config = dict(
    n_layer=8,
    d_model=512,
    n_experts=64,
    experts_per_token=4,
    d_expert=48,
    d_shared_expert=256,
    activation='bilinear',
    moe_layers=[0, 1, 2, 3, 4, 5, 6, 7],
    router_score='softmax',
    normalize_top_k=True,
    routed_scale=1.0,
    balance_loss=0.0011,
    balance_bias=True,
    router_z_loss=0.001,
    n_groups=8,
    groups_per_token=4,
    shared_expert_gate=True,
    init_std_router=0.0384,
    lr_router=0.000249,
    n_head=8,
    n_kv_head=1,
    head_dim=64,
    vocab_size=8192,
    norm='rmsnorm',
    norm_place='pre',
    norm_eps=1e-06,
    positions='rope',
    rope_base=10000.0,
    rope_fraction=1.0,
    qk_norm=False,
    attn_scale=0.125,
    tie_embeddings=False,
    parallel_block=False,
    init='trunc',
    init_std_qkv=0.025,
    init_std_o=0.0,
    init_std_up=0.025,
    init_std_down=0.0,
    optimizer='muon_variant',
    lr=0.00735,
    lr_mult_o=1.28,
    lr_mult_down=2.0,
    beta1=0.93,
    lr_head=0.00609,
    grad_clip=1.0,
    warmup_steps=200,
    schedule='wsd',
    decay_fraction=0.773,
    decay_shape='cos',
    final_lr_fraction=0.0,
    batch_tokens=[32768, 65536, 131072],
    seq_len=1024,
    doc_mask=False,
    train_tokens=352300000,
    steps=5385,
    dataset='wikipedia_en',
)
Below are experts of layer 5 (counted from 0) of a mixture-of-experts language model. Rows are named router (the router's row for the expert), gate (a neuron's input weights, with its number), up (a neuron's input weights, with its number), down (a neuron's output weights, with its number) and show model dimensions 96-127. Each number is 200 + 40 x the weight over its row's rms, rounded and kept within 0 to 999.
Before each expert's rows: a language model's description of what the expert responds to; "raises" lists some tokens whose logits its average output raises strongly, later layers aside. This comes from a sample of Wikipedia text that the model never trained on.

# expert 53
What it handles: Heading equals signs. Equals signs closing or opening wiki section headings like ==History==; also Latin-prefix word starts such as inc, cons, exp, cont.
raises: "\n", "\n\n", "ul", "=", "\n ", "ena"
router,189,223,154,232,130,199,189,196,225,181,253,162,195,182,222,208,200,191,205,208,157,181,192,114,134,185,220,234,269,207,173,178
gate0,198,147,196,233,214,219,151,219,244,204,223,261,230,225,210,245,190,171,174,173,173,181,252,158,165,225,213,203,189,192,124,214
up0,231,180,192,174,179,196,264,221,183,196,268,239,177,196,246,152,222,185,94,192,249,182,230,236,178,216,219,239,163,196,233,107
down0,264,228,200,136,172,247,151,192,184,264,223,145,195,192,184,125,303,191,216,169,180,192,178,188,246,174,234,232,206,148,243,169
gate1,158,210,259,178,191,250,181,180,178,162,186,148,159,248,187,189,280,194,154,233,247,171,203,122,158,210,233,233,234,189,119,183
up1,194,197,153,219,189,211,212,176,214,242,167,182,241,174,225,180,204,186,185,216,210,257,143,190,175,179,256,270,273,192,167,178
down1,121,169,191,170,206,257,278,182,197,161,174,210,182,143,196,150,207,195,126,241,231,233,150,202,179,260,236,171,185,177,168,196
gate2,185,171,209,235,208,183,227,228,234,207,156,145,184,225,117,193,252,297,206,236,190,144,216,230,225,264,265,239,152,180,241,162
up2,239,131,205,159,210,170,214,244,206,205,142,207,250,189,218,169,160,223,154,263,222,125,191,338,260,221,161,262,201,132,210,200
down2,206,125,250,186,194,227,176,210,208,241,235,196,168,231,214,212,159,187,152,267,216,270,121,186,203,150,183,217,137,139,173,198
gate3,245,201,280,163,267,180,238,184,239,234,213,256,223,190,220,125,155,327,258,195,173,197,187,274,281,170,243,178,249,234,162,158
up3,200,252,235,230,181,169,210,240,274,183,206,152,179,202,260,154,257,233,243,137,202,140,147,229,218,174,196,215,223,251,169,192
down3,154,143,133,121,135,233,184,157,214,207,122,297,227,241,215,246,229,122,282,136,179,241,140,215,183,235,180,182,253,249,173,182
gate4,181,240,164,238,232,268,210,208,175,224,283,186,181,110,164,188,209,244,145,226,213,243,240,240,110,220,183,154,171,169,202,226
up4,283,236,216,232,259,197,237,286,216,230,144,276,223,227,190,243,142,137,272,190,209,129,220,237,264,98,247,216,209,183,204,163
down4,192,142,233,212,193,189,229,190,146,182,200,132,250,268,197,170,208,199,234,226,236,216,188,246,179,243,239,232,173,195,198,217
gate5,206,234,163,199,162,165,212,226,220,160,209,235,211,171,241,186,224,220,217,178,288,188,169,181,181,134,48,279,203,153,213,225
up5,79,150,181,170,227,203,215,156,161,202,229,181,229,297,269,111,169,260,245,267,182,164,183,230,161,148,278,196,172,198,159,313
down5,214,199,228,194,205,227,244,132,117,163,261,187,155,249,179,162,195,237,281,182,197,207,187,193,151,197,200,188,189,151,170,248
gate6,196,227,258,268,230,265,154,162,230,237,195,172,105,216,239,273,220,160,134,187,220,276,205,253,196,207,192,168,176,249,194,181
up6,157,223,159,137,178,198,248,182,226,230,215,157,207,167,159,108,152,164,237,197,263,67,227,164,262,196,176,233,214,116,255,195
down6,233,232,135,216,227,199,241,192,209,246,175,234,193,210,150,182,177,190,201,235,205,248,210,206,181,185,167,229,225,198,200,163
gate7,274,203,179,189,215,222,150,133,181,103,234,188,131,237,206,89,254,194,173,197,152,221,178,151,225,146,187,173,199,194,179,197
up7,165,164,182,248,151,172,178,202,202,117,174,286,132,204,210,199,220,215,197,172,225,138,141,169,232,275,211,180,190,231,235,209
down7,166,276,219,142,166,191,163,220,142,181,196,183,188,243,115,226,200,272,205,151,141,210,200,177,118,175,173,153,134,139,102,186
gate8,209,254,177,143,208,166,222,175,149,164,209,217,223,191,243,118,206,240,198,184,147,163,233,174,183,183,135,213,234,180,199,202
up8,208,204,162,155,157,188,221,200,181,201,202,258,176,123,262,185,211,161,262,174,221,81,179,234,223,145,258,174,211,199,227,218
down8,194,265,134,244,140,187,209,162,173,226,208,152,192,106,227,229,232,164,111,140,196,178,114,159,179,178,211,248,182,165,188,238
gate9,197,138,243,214,133,181,197,191,196,201,225,199,173,225,137,138,199,194,226,202,174,152,192,231,229,222,188,272,200,166,143,265
up9,190,174,258,206,251,245,213,247,167,117,166,232,169,138,155,219,169,125,172,254,133,208,234,164,170,230,229,210,262,123,212,185
down9,265,205,228,157,216,274,210,126,137,230,152,174,210,251,146,204,182,242,191,179,204,208,168,213,272,176,228,253,237,204,160,217
gate10,176,293,167,166,217,194,184,178,188,150,219,159,167,180,229,198,242,235,172,240,202,199,220,165,181,137,256,183,209,199,195,209
up10,172,125,266,193,169,247,185,182,142,236,193,221,283,178,166,175,191,214,213,143,270,218,173,272,228,207,213,211,164,218,190,223
down10,190,197,182,140,209,258,235,206,161,215,117,236,201,199,230,196,209,216,225,135,256,194,234,218,252,217,274,230,201,140,220,140
gate11,225,187,203,175,160,211,204,209,204,194,222,176,159,201,228,175,208,180,207,230,153,292,243,140,226,201,190,195,204,205,236,219
up11,188,192,210,188,184,183,249,156,191,157,203,154,145,222,199,198,128,196,216,164,175,149,205,269,192,181,121,201,160,206,176,130
down11,130,148,252,191,146,242,144,215,161,218,192,235,133,193,247,187,290,181,269,120,202,211,219,252,232,164,207,259,156,182,232,206
gate12,206,144,197,183,158,192,223,295,173,242,187,266,150,231,165,210,212,156,175,203,174,219,260,127,225,249,215,165,121,220,224,263
up12,181,241,158,221,208,223,207,138,190,212,204,264,173,181,181,199,214,224,237,245,209,202,190,252,226,210,212,127,171,224,186,129
down12,223,254,139,167,215,238,185,155,189,198,140,189,184,245,255,248,168,164,257,165,146,152,183,147,198,167,217,169,198,205,217,200
gate13,251,188,118,211,197,182,169,202,221,182,159,289,216,93,250,176,197,217,180,199,169,185,228,233,209,210,248,238,185,280,227,234
up13,231,154,155,212,236,187,194,215,173,171,139,169,149,233,192,200,193,210,221,176,196,179,164,211,267,167,201,203,206,175,289,183
down13,188,150,237,223,179,215,186,200,140,114,138,198,265,273,203,165,226,206,274,260,226,186,198,194,189,188,242,172,241,129,233,229
gate14,244,148,181,183,239,200,178,235,229,218,162,263,220,282,255,250,202,214,171,218,249,209,237,221,250,291,231,155,245,262,149,252
up14,180,209,195,170,262,206,177,173,228,217,197,228,187,216,190,224,128,181,168,242,185,185,214,228,175,273,122,190,167,143,235,189
down14,159,245,180,188,214,201,250,221,207,236,210,238,218,192,139,248,195,221,180,213,207,162,261,203,235,149,235,155,191,201,176,194
gate15,197,225,248,188,189,116,216,135,204,203,188,177,266,179,133,169,211,276,198,253,148,168,206,217,201,282,202,176,256,253,250,206
up15,195,209,201,205,173,168,196,224,180,244,213,216,238,182,311,246,166,260,271,226,222,152,213,153,235,135,265,270,226,267,211,257
down15,204,159,242,176,218,82,192,219,154,228,186,232,131,222,206,236,190,258,257,205,218,187,227,205,148,193,188,214,223,157,203,176
gate16,197,227,189,242,225,207,193,254,259,209,202,245,175,164,162,228,235,236,142,204,235,209,210,117,211,173,226,234,196,140,212,223
up16,97,254,219,140,142,224,188,196,211,199,169,119,160,212,247,260,183,167,190,224,125,186,220,241,173,197,173,235,145,207,230,234
down16,236,187,255,152,164,192,174,195,213,255,203,219,235,170,174,162,246,210,241,247,208,200,216,235,160,242,170,191,248,152,101,209
gate17,306,156,243,195,177,245,228,154,196,199,247,174,219,200,137,232,151,147,228,210,169,199,151,125,196,279,187,131,196,149,206,278
up17,266,229,246,224,205,141,249,219,207,154,290,271,201,167,157,183,138,270,252,171,118,236,151,234,282,204,166,204,149,113,202,213
down17,177,212,220,166,222,199,113,250,173,159,234,258,212,204,238,181,216,192,181,318,221,260,155,208,211,213,191,263,240,153,252,225
gate18,203,227,158,201,211,252,249,159,209,201,220,197,181,215,201,151,154,157,154,231,196,214,138,212,235,137,206,248,192,222,193,149
up18,202,196,146,145,206,177,265,168,197,119,232,255,136,215,217,163,188,231,190,214,256,143,197,210,243,214,213,154,144,254,139,176
down18,192,124,213,190,294,292,130,202,241,162,175,236,151,225,234,250,200,264,226,243,150,252,194,225,171,261,213,226,222,189,216,107
gate19,158,188,224,189,190,236,202,201,195,196,227,236,164,223,228,175,181,224,197,277,195,231,235,235,162,220,205,119,156,164,136,162
up19,202,162,173,130,194,168,192,220,230,195,185,220,251,188,139,158,130,184,251,195,136,209,229,215,232,196,188,209,124,176,232,248
down19,172,165,222,195,188,279,255,176,244,305,210,159,212,207,180,191,251,228,210,214,158,210,232,149,218,243,166,229,190,262,218,197
gate20,179,211,231,265,120,198,277,234,205,188,214,213,238,139,184,152,148,265,222,242,242,187,182,158,205,166,184,178,218,205,216,198
up20,182,162,227,165,170,223,163,225,198,280,226,162,142,146,201,163,218,162,190,167,119,140,169,274,180,211,243,259,218,154,190,227
down20,224,201,157,219,104,145,222,147,309,212,136,130,222,223,214,89,150,199,186,202,163,238,189,242,283,212,243,252,276,195,164,157
gate21,154,247,190,192,207,189,193,107,204,216,201,158,238,262,170,229,185,251,216,226,151,173,180,176,194,141,109,192,221,218,228,216
up21,189,202,142,188,121,184,206,163,146,191,126,235,255,247,265,175,188,180,144,154,210,172,184,224,263,158,244,134,255,235,158,201
down21,186,165,194,265,175,200,237,216,185,194,165,225,139,194,208,201,187,226,190,220,231,211,288,212,232,220,240,275,174,188,167,180
gate22,181,178,179,206,204,259,198,172,214,212,191,175,191,191,214,181,251,141,206,147,274,207,186,208,212,119,246,191,219,216,93,250
up22,181,221,130,187,202,87,210,200,217,184,209,176,240,237,177,196,169,197,198,202,190,231,204,230,231,186,142,159,213,179,244,234
down22,115,167,226,237,307,218,208,179,132,205,269,156,186,274,150,176,216,193,230,213,141,122,219,214,148,202,159,275,164,175,168,219
gate23,141,231,198,207,127,278,163,129,142,186,206,188,154,203,146,257,145,165,240,167,165,206,157,164,185,229,228,173,241,227,158,188
up23,152,321,151,165,208,183,156,180,160,214,136,218,218,191,187,146,204,225,201,165,218,238,125,176,154,206,154,192,149,273,125,165
down23,203,224,189,218,198,209,185,194,185,218,221,235,232,286,209,160,282,238,185,218,221,267,144,175,52,187,259,180,166,208,192,131
gate24,238,210,222,210,226,248,211,233,145,130,230,223,257,197,269,150,146,144,279,145,211,229,143,195,253,143,196,109,158,242,251,150
up24,186,173,204,149,198,227,229,190,225,247,166,195,208,227,234,136,206,193,184,99,237,169,118,162,242,232,245,200,204,142,202,153
down24,223,235,175,173,165,153,231,172,248,129,220,324,205,172,201,241,194,136,191,222,211,224,188,112,227,117,126,223,218,245,190,186
gate25,200,184,280,202,164,188,170,211,272,210,146,151,177,134,238,183,264,183,219,215,192,163,268,174,102,225,163,265,286,168,270,245
up25,167,225,165,152,262,265,228,191,189,215,214,149,208,179,158,191,252,203,210,170,130,254,178,194,172,262,210,259,183,175,237,180
down25,162,193,212,193,219,221,247,125,219,216,251,168,239,215,153,123,179,236,214,197,124,237,184,198,187,245,237,193,221,199,181,191
gate26,88,183,232,169,163,140,234,224,124,192,214,150,227,189,183,248,212,226,252,184,207,252,210,129,118,161,180,192,261,212,193,215
up26,200,288,176,255,210,194,138,229,227,132,265,165,241,193,105,199,218,198,175,270,211,229,274,257,191,180,155,249,270,175,216,158
down26,220,222,125,229,205,162,238,227,173,154,200,249,195,166,126,259,192,165,242,259,224,244,205,215,213,201,149,205,239,104,177,275
gate27,135,248,203,193,221,250,137,190,155,250,158,181,218,175,190,170,200,235,257,213,47,231,142,178,132,231,217,211,284,189,167,200
up27,202,130,168,230,157,183,240,203,128,194,250,248,278,204,156,259,162,223,239,157,190,189,236,250,196,205,186,183,256,125,191,116
down27,183,247,206,269,248,215,209,205,260,193,238,159,174,258,250,230,274,174,210,235,182,171,200,203,205,204,201,240,182,214,134,172
gate28,200,200,177,186,191,148,106,214,224,200,242,179,192,221,189,241,245,115,264,197,127,221,210,145,224,218,173,266,271,217,208,252
up28,172,194,228,128,274,215,195,181,196,227,183,221,202,176,184,177,238,235,159,178,214,163,236,231,246,216,202,241,219,161,141,221
down28,165,232,216,224,190,153,196,209,158,176,178,192,176,245,239,206,199,243,216,187,182,250,158,180,234,274,231,206,314,238,194,227
gate29,169,106,192,251,172,159,206,151,163,203,235,190,195,204,129,213,168,285,282,201,208,190,218,128,144,234,214,201,92,190,219,190
up29,178,176,197,176,168,124,218,185,222,174,167,270,185,250,205,206,215,243,146,227,206,177,231,244,203,212,252,178,204,238,224,193
down29,186,216,190,171,232,160,141,198,237,182,173,213,228,243,177,145,210,238,259,137,264,187,88,151,189,166,227,231,198,231,182,295
gate30,256,184,110,178,193,161,186,201,212,269,175,183,186,193,265,247,197,171,247,172,253,220,186,204,208,194,244,242,219,163,132,167
up30,182,221,230,199,175,205,215,272,225,188,181,226,231,208,174,205,216,180,205,128,197,154,125,221,221,197,143,245,204,201,245,294
down30,203,204,231,178,155,230,164,261,194,215,160,135,172,238,308,158,182,264,133,228,129,169,244,193,225,193,168,204,198,139,215,166
gate31,174,183,230,183,237,141,168,224,240,244,204,204,201,204,211,226,153,261,189,193,240,200,255,134,105,175,181,194,199,200,137,189
up31,204,287,185,197,236,250,160,191,124,183,162,156,228,108,176,199,290,109,257,137,273,255,167,239,234,222,281,186,197,171,162,241
down31,215,168,162,207,217,189,172,145,255,229,257,188,200,239,184,184,161,274,213,164,196,253,218,227,233,188,278,198,244,183,266,144
gate32,219,117,221,236,109,176,228,209,178,154,211,171,278,198,208,236,141,229,161,246,206,151,199,142,227,217,243,241,172,190,246,171
up32,164,233,287,219,240,214,190,213,227,157,202,170,177,179,196,198,228,208,154,234,135,199,239,156,133,184,217,237,182,146,122,142
down32,203,120,227,220,242,169,202,221,246,194,241,130,242,150,162,158,215,228,142,244,229,165,216,211,248,165,161,195,241,189,242,190
gate33,203,190,150,203,189,146,167,128,188,238,132,217,234,191,267,209,205,193,187,168,229,277,185,168,234,222,136,204,246,243,218,174
up33,189,201,156,217,196,216,177,196,216,183,164,161,168,217,186,204,172,156,294,176,170,155,204,157,167,207,219,178,211,204,202,229
down33,180,242,290,153,115,139,222,169,192,246,178,227,173,166,172,194,198,241,272,196,179,209,270,265,120,210,240,227,204,190,186,234
gate34,213,183,135,254,186,219,209,270,226,179,133,162,276,167,203,180,162,201,196,156,242,146,176,208,195,138,219,302,136,217,202,249
up34,200,124,192,201,213,192,233,220,117,184,137,215,227,182,173,240,206,172,276,212,210,258,208,242,251,194,203,193,191,185,177,178
down34,167,279,225,200,204,292,199,287,244,172,172,212,203,222,235,234,162,238,144,186,223,190,185,203,164,268,237,159,188,243,261,282
gate35,217,258,214,152,139,202,220,257,263,205,232,179,126,228,183,194,260,208,201,175,218,132,208,132,199,197,259,225,188,183,217,201
up35,295,155,204,158,274,151,211,219,258,259,168,189,199,242,259,214,150,225,289,264,172,187,221,218,210,215,206,260,197,231,245,208
down35,170,248,151,213,223,195,173,196,200,259,173,198,135,220,128,144,185,124,230,178,187,163,249,171,189,248,187,162,238,225,229,152
gate36,158,190,114,187,190,196,227,235,141,147,226,188,216,199,262,223,247,201,243,208,246,215,215,228,222,229,176,189,210,204,222,156
up36,131,199,253,196,237,194,286,234,118,238,208,125,244,190,204,249,166,206,179,203,164,153,130,188,192,166,181,228,185,208,269,172
down36,158,204,132,244,224,205,212,132,241,196,178,231,179,224,129,157,252,227,253,216,147,246,215,197,140,280,212,230,207,159,234,202
gate37,143,160,198,286,164,208,193,193,220,234,264,159,212,145,213,207,164,209,220,156,256,162,189,237,247,216,177,179,157,291,212,182
up37,180,161,218,220,93,186,161,192,195,270,292,258,184,181,175,177,256,176,154,147,240,201,194,185,236,90,138,193,133,177,247,209
down37,211,186,235,207,206,198,224,186,229,268,209,175,249,204,197,271,179,225,176,233,187,149,237,211,162,158,236,209,202,138,198,231
gate38,254,216,200,212,182,239,213,245,192,231,150,116,184,194,220,163,268,199,180,276,239,221,226,127,157,188,122,154,158,192,215,213
up38,223,102,173,168,173,287,146,220,122,237,176,116,242,135,265,193,211,204,212,201,227,157,224,157,167,176,164,250,203,165,177,244
down38,265,248,218,236,201,184,213,240,150,198,144,247,250,160,249,116,243,206,202,267,205,239,248,216,262,188,177,257,231,164,218,182
gate39,205,199,228,186,227,257,231,208,230,201,188,149,172,244,216,274,152,159,175,185,239,206,121,134,255,179,191,224,172,279,200,211
up39,139,247,196,278,251,257,122,203,303,242,146,177,209,236,155,167,277,198,149,189,168,223,211,203,202,170,218,234,244,247,157,209
down39,246,226,197,151,159,193,137,212,163,159,176,201,219,249,267,244,230,149,169,104,248,209,215,123,186,197,238,222,244,251,202,204
gate40,226,192,190,193,197,189,236,196,203,205,213,77,214,211,200,191,180,176,137,173,178,185,164,204,219,162,146,168,215,173,281,224
up40,185,183,136,170,196,208,259,140,144,196,212,144,287,220,259,156,193,236,136,215,221,233,216,225,239,242,172,181,243,199,211,217
down40,193,199,166,186,153,227,231,178,131,222,167,249,191,185,202,243,209,211,244,170,53,191,195,189,181,252,151,148,240,271,258,250
gate41,180,241,209,181,246,200,237,167,127,143,290,227,228,143,247,215,212,227,183,161,142,186,248,262,168,235,217,240,151,257,126,212
up41,198,224,200,179,211,173,178,227,289,195,184,175,160,189,186,176,194,212,157,169,227,219,185,224,216,212,163,210,201,140,271,156
down41,247,238,176,78,204,176,201,163,210,254,182,194,273,239,174,225,153,208,148,247,179,191,216,325,168,180,264,147,215,135,229,175
gate42,166,235,163,199,167,178,149,250,171,205,230,159,180,234,194,206,209,107,168,215,254,170,201,172,189,209,223,201,141,220,154,188
up42,237,252,274,102,162,203,219,153,198,177,273,195,161,236,182,145,203,149,223,305,142,136,216,201,266,260,109,112,185,202,214,223
down42,171,222,265,91,176,151,245,235,187,249,218,147,230,187,174,178,206,195,226,200,152,253,244,204,182,197,139,187,208,256,240,180
gate43,198,187,167,251,127,193,236,190,222,194,172,198,174,260,148,299,225,161,222,159,283,194,174,181,257,206,203,151,192,204,268,226
up43,171,140,245,150,231,199,233,243,204,235,175,174,249,162,258,175,127,184,148,229,244,229,176,273,157,216,156,182,148,229,209,156
down43,225,151,206,260,188,175,101,205,188,233,130,234,223,210,243,206,224,201,217,193,159,175,147,236,232,222,231,179,259,149,257,194
gate44,203,204,131,212,194,271,235,187,136,175,286,224,216,183,236,209,217,237,187,219,210,208,132,122,92,241,124,161,220,239,257,161
up44,171,193,162,208,177,244,244,161,155,211,190,216,220,245,271,200,203,163,172,137,201,202,116,120,158,181,150,132,263,223,240,141
down44,192,181,313,114,279,207,268,159,188,196,173,174,178,240,295,182,231,218,154,187,169,186,203,188,207,226,299,202,173,162,203,117
gate45,171,289,218,225,238,195,166,164,154,136,188,205,169,233,276,144,199,215,195,211,150,177,167,194,295,237,175,201,216,164,125,204
up45,173,289,153,172,156,175,199,136,169,236,218,160,204,168,154,264,323,212,216,245,216,200,217,218,181,133,205,182,163,168,191,150
down45,304,157,242,244,176,106,197,218,228,189,134,202,196,200,190,199,203,212,194,180,185,274,175,202,175,188,147,279,197,143,168,202
gate46,220,258,258,193,280,200,140,206,143,133,220,243,253,170,277,236,228,171,167,200,227,228,200,201,121,209,194,190,186,201,215,230
up46,164,227,137,234,192,269,222,183,225,187,204,210,217,209,213,209,211,205,156,227,148,213,187,98,184,211,209,146,154,246,174,203
down46,209,129,197,275,198,130,160,185,239,194,226,153,223,89,195,233,234,239,141,249,216,185,273,125,168,253,279,223,173,85,172,200
gate47,112,216,192,211,229,167,243,180,175,223,184,228,209,297,113,249,211,284,150,206,234,174,268,207,209,240,246,205,171,203,201,237
up47,193,156,224,188,166,271,145,168,150,238,163,212,223,211,134,211,197,203,139,185,101,233,191,223,187,191,233,205,213,224,243,154
down47,255,186,165,212,221,193,295,174,173,194,191,250,171,238,106,252,190,237,218,197,174,204,258,232,296,240,153,210,207,214,172,167